Experts of a small language model: vocabulary 21690.
Below are experts of layer 3 (counted from 0) of a mixture-of-experts language model. Rows are named router (the router's row for the expert) and show model dimensions 0-255. Each number is 128 + 32 x the weight over its row's rms, rounded and kept within 0 to 255. Numbers have three digits each.
After each expert's rows: "mostly gets" lists some tokens that are sent to it at least half of the time. This comes from a sample of Wikipedia text that the model never trained on.

# expert 15
router:114087147140141124102137123111154039161124137126143142091136136143127110119120100117113164177125101121138081141142133037097144141079118039103104135188126173138060150166060099078186124078137084096134156157124054198132155136178190100128124093067115154119115119083129104118086126162117115114094137127123150105146117074105131122182209118094142113096126137073116126114155094149157135156125128121095147092092118148092094151155096120090125136116084078164117172142073123116140120103093105118124129136153099129153191144045159087107102139077094081176129127096082204147116055136107141172098092149115096101081132107129160107110138133193099127135150160055092149167129115159154186141097129108195143105128090124128112101185159143160145133108076139119178154081156071082108164106123132
mostly gets: " 0", " 1", " 2", " 4", " 5", " 3"

# expert 3
router:125154174112152101114128112101126073163114131126130190088112136166083126107113146119163102103135116096139051075087047099100107096103112110085117224202127102171110167159091107114069122118144102120195129178129126137149123143116198100099114143091128155119104169081141053125121144190082137086102122094143110110096061111082145099146122092154139108091146154113096103133104088163124170161160130145070114135069165075125127179158097157137092138084118097181131138137062119083118145095078148138138085164100091087120151198039143108103121115147083150132100143130117188170124093199154166121092164132099145118108101129121166122110122157129053124176172116081149131121160108137165113140124109089143133142137104119134192134134057065143095144154104121140137105077165128083114138129099154
mostly gets: " |", "\n", "-", "|", "==C", "==S"

# expert 8
router:127156197100133137141137090119129073190128147125154154069112142148132124155151127118191120117157132130135086146137116121137141062143072070105154145138123160142102121153078137141115049116151074088154132126118126147107120145149182098117150110000129170103062167118111094052144121092105108100123140108170136117116148161084183096161122160149135085126134164133063156146154121142088119134138134148097131079126111152086115144140101071201136069090173083132138145098078127130150115078057137089142116105124150093101160151115131071125129082157136123138128177083089115122192111112179104165119125162147173069085125132054158114078147116149102146130099150127111111125130065153123148065114129046183107148107114142104133095098155070142094140111059125125152128127131030126170117112095118
mostly gets: " the", "The", " his", " their", " its", " this"

# expert 4
router:122142176096128088104098126113125106145150162134147198147075116155126117159129133065129061084142136133105115134161106114097187108108112068127083176136114130112217084148092090076148120196132133112202113137156091149160110162166133133096132168131157113130076161092141106111116089178104116131091141128123162104157162123072146093089116132158113122130165146113092167112135116175169133153076094162104093150126160121090097100142103128171112123101161164141155182149079114095134120071069160109067076121124115107148141135114123095183094138124104120115132154100092161150113153088089195156205142124074178188110142155115190162097122150096103131096122116082143120110147141153156131118152057062181120152206128051096133086120106040179142118113078090151197122102146135163122150128146118
mostly gets: "S", "f", "b", "F", "I", "L"

# expert 13
router:085152158120141117129151150120139082140126136122150159174112122148081125105152151143179064114133096116115117167159112127127136089134090148116084133216154156214135156135050078126149101164143059159123109130105137171123140114128210072115125183085167105093087136123151118105143113147113144098105133133146192143128141146070196055141142061110163096095144147150115169111137096182106152135140119150123098105087202102089113115187091106142094105140173102121123126142097137107164124070064120118157091144132115140094147169067125102128084116168096116092140161124108178149132113135181179102119079163101119108099100089092189120143120111147069124140114115076153111127144144148114151093132094126162197121139127124110116088152191084099074120139060113113121132082163175021098131176138076
mostly gets: "|", "===", "==", " ==", "In", " ==="

# expert 14
router:112108165102177107143165090184108126172067083129156157064156154187089114161079134153160020120120095099132089094138125095096111115140079121127156229140133120106133157162121145109094147147148093130197079120145169123129123123150185097100089163091159161071139151094117081160110173119101137126068099127141108111114114166134145119125126143096149135148152132101110123070109089112128136143125146122126135062105118128062151112146158133124110128115150094141117125128120131090164097109108181141145028119178174134159190156078170078082120132149131172135120159083105179134149102109158094072105141141124157150149120046103128120148142164104075085112103115110094123089127120171104131143081154106181155146174136097135113091103100071094098071174114200119138113124177053152119070087117155
mostly gets: "ing", "ist", "ed", "ation", "ers", "est"

# expert 1
router:107097158122128140127123163079133075144155163211117182145209123152075080144132149149149057113146090198100127157097147096140156092117120130149090162159115139143113191132153126096145160117151098122143111110123098125144129153094141134107145126138156142088161217116153061161142097209107088111164198114176125145116140156127160119076161130161180081144140135122096083125096113175178163179163130116106147148072140140073084164214041062182118108044178090105134129120136116134106089114096139112131102093146137131116200171100176095134126096129154119109130156090084167155162124140113134154118130170081078116107080088102165168097109136132089175123149112091138098133138112148110103164110102110181116154172089154155181084110134107124166136112088133138170136094148080117120142171147115
mostly gets: " was", " by", " is", " were", " had", " also"

# expert 7
router:098116154155093087196155143094177089122148142152130122106148106171066137133126098102138049126161111147139042136142113134134155114079081101111125240171113144140129121128094111087128110088137103125166131155088184183138109143111159186158115169120165183139131147085089136147131130166087034044115091113085134106134102115053127102131121145177116172122139124125072053113068076125090118129111128109109067118062170151086107148103118146143129141137177147174141132126103136113090142132108095111132113123118171118097158170125125109154127112125120131095108148073083178136100092123132162157103110167126101024158151111116177134118152143106043137123129127132093072203140094123151115151188167100145179120159114131084156096099096127131118134138109093096144148154190116088166122129109153
mostly gets: "a", "in", "o", "u", "an", "al"

# expert 12
router:091144152101149125087123144123181097146122107117135191054099114178145160122145136107153121113165105166131113159128155096119172096094090128109106096143127165159149182151111104093115125127187088092150125190165056127137123180237133065096106100095135160134100128076170070123089166154070119116108137098144108141142107130126143111142148159137097063114103133138125084081131095133118087161190164169090120110101096090114092196190155174203120141095167107210120028116101083110087117070103139073127122113133100132129123229138153098108097120140107122129146126103114170112096114138127150098116139172095131090105092140104211117095150155118093134094091137083124108171137136134175182104099106106139132159141115118129121097097095129155121143180035097118135110128154105113141103124094110
mostly gets: " B", " P", " S", " T", " C", " M"

# expert 10
router:109137172059121135044127158068168119167109135179116176126128168191113150126136088168158118107173180168125109136135143087109168097085133105178094130180134114167121165154112135131177092111101117112154133143165137113097161140207171065157129060151120164143120180099154061121114164160133107133088166117080153143081124108109155116145149135147117112114147157113119101115110109138149157163168178141112097166080117125149094145185150155128091091094146140156131077156092117141139187129116109121166109154125105106169144177089171118113133064106084159172121110089085165146122120151089150102161110196119108068112086086050186135093148148067091117147164147105151109166110139172186184086141165087145129183120119136089108075138114047095141129124068111075138122129150084124152145134165072
mostly gets: "7", "9", "30", "00", "11", "16"

# expert 2
router:100129140105131107121145124118119129189053073152091157121135141125063122151146136142161093147119164117149078178125115100071130128084145127109106190144123144108066201159088134139096110093152088184121157071167117113099127191097218112177146150126127142097120149146168111089132169150121091132091136119158151125127158138121142046148143117113115100105156128082081169090115111117158144141118103136089140120074106127095134100159135092118161200105141129175135150149073119125123142105093115144109166070125108084119192145098141068114104105110109174115165165097116198139107077133065117115125097166108173110099097137134149076082136166177086212191100186094097166074113065161125154127089080091198114130163124162150150113151139120113098049134094174157160109131133135128107147153124065
mostly gets: "s.", ".", "es.", "ed.", ").", "i,"

# expert 5
router:050143158111105148116125139091092147189151097150120190109141135144091148168142136150139102109183128138147102194123175124126160138085096073154126126128190084081093182150125153092134148110110047186133076121146085148127117144137158128110113124143139175085150148071181116137140122143091133115121157130153128136097101114121124096134173134118144045067148124070077101114086135183132118149221153182119130136125101113130147139221120161128128092067142109151190091124088139125119073095071141099129117131125106122108140160117179092151130125163136129132160122068097145139108085166104113149147113152150123099112069092111144139061177082162079158193157170094126137136099106163139196130059113104171103120098086154127129082129148113115096125125050163162151161116164133091098148128094041
mostly gets: " (born", " (18", " (19", " (c", " (N", " There"

# expert 9
router:111155160135138160112122136135165146175094081163085137119116173131103126073150119116201064141090143112078105136093095115129171112128106100130084152153117107163115170146094117134111139111153144148147121177124179145143119164108199071125046129132148188147108130151131059125052118200111073119059111075082144119129123144099153130108103143116165090128127151117098132070129107185143129140117159141133115150061139113046085133171103107219132123019147051099101139157151124107132110151122155130120130126089159098121166190111126099121131141130122131146155157091101235128099122124096133203115147144152148087120119111172181143121161102160064125137105198070105093083121126130064138114086107067124148141180160150123155109121142120130100100099126148126170131135164095099159113105113129
mostly gets: " of", " and", ":", " in", " to", " for"

# expert 11
router:147144164083117148122155155133139103127181110172112159154125159135088203129128142109173151129159151145112092151118177124118161128061058086160151103137160114119117062183100127106120143170099074146175090122156099154104141141137110135144130121174170192120101138106149124146111089187101067103147142150162165120103131106097160144156141103136130108115111089118084117115127105163118149149197197120132134111110154142127124100230086131161128094066140087119160123140096134123122103077041124039117107093121105090103114143100162100109088125144110182136147134077048170121115102143123178193105113152107100165122076143086160140083103117138116150142116142085137104137109074173129151161130113108222130156112099097104127129102094108118113155112023116144168078139119051100119157063086092
mostly gets: " b", " p", " d", " l", " h", " st"

# expert 0
router:140153198105137093111152086098158158148117100147165199069164080132073153129132131145098141122169120191130102203124112100115186144102156040148162155168145133155115156152081106125153132125170113150150125128118066151136139136071144071169160133102127143124133160091150095107048087160137101131103157119153104122119137103089115085113144157091124116103175179096093144117107114152158205141184140146113103116117108144107160138150055121159089130113149083086148091125100121101108103081082137094145146102119128080109158126050170099119127096204123108136128070101096249109098092163124145176086169147052124133142068133102151123067113132128088136130175133131105104125100098129064149156074146125182137149156109149123161106068110092125151137164091116115158135080133087113146167095137116
mostly gets: ".0", " League", "°", "%", ".9", ".7"

# expert 6
router:097141134062189107106163131133100149169145077158117146097150125131119057128144112160142070148148121168111094118126131094091168133129111100155104193147136137166105152165133132129158113093109087119146093140088105082122101161151109120106147125116170178067173145155147047100112135170107147076091171137141195121156193105154160174160081066129116107070157165094144127105080178137118163193121161154153088187080110132150132121178112172125099124125131113126157097126100129136172102116071167125168160152125121138090200184115132073155129093130168130145129157085121138166106129137129090148136112208090177079057120086079136144054074111203096175181188131102102107127119103167098145123072065088153098118123109157097090089148157117143136126121076109155164137094120120096120119119106152
mostly gets: " States", " School", "field", "°N", "ville", "ington"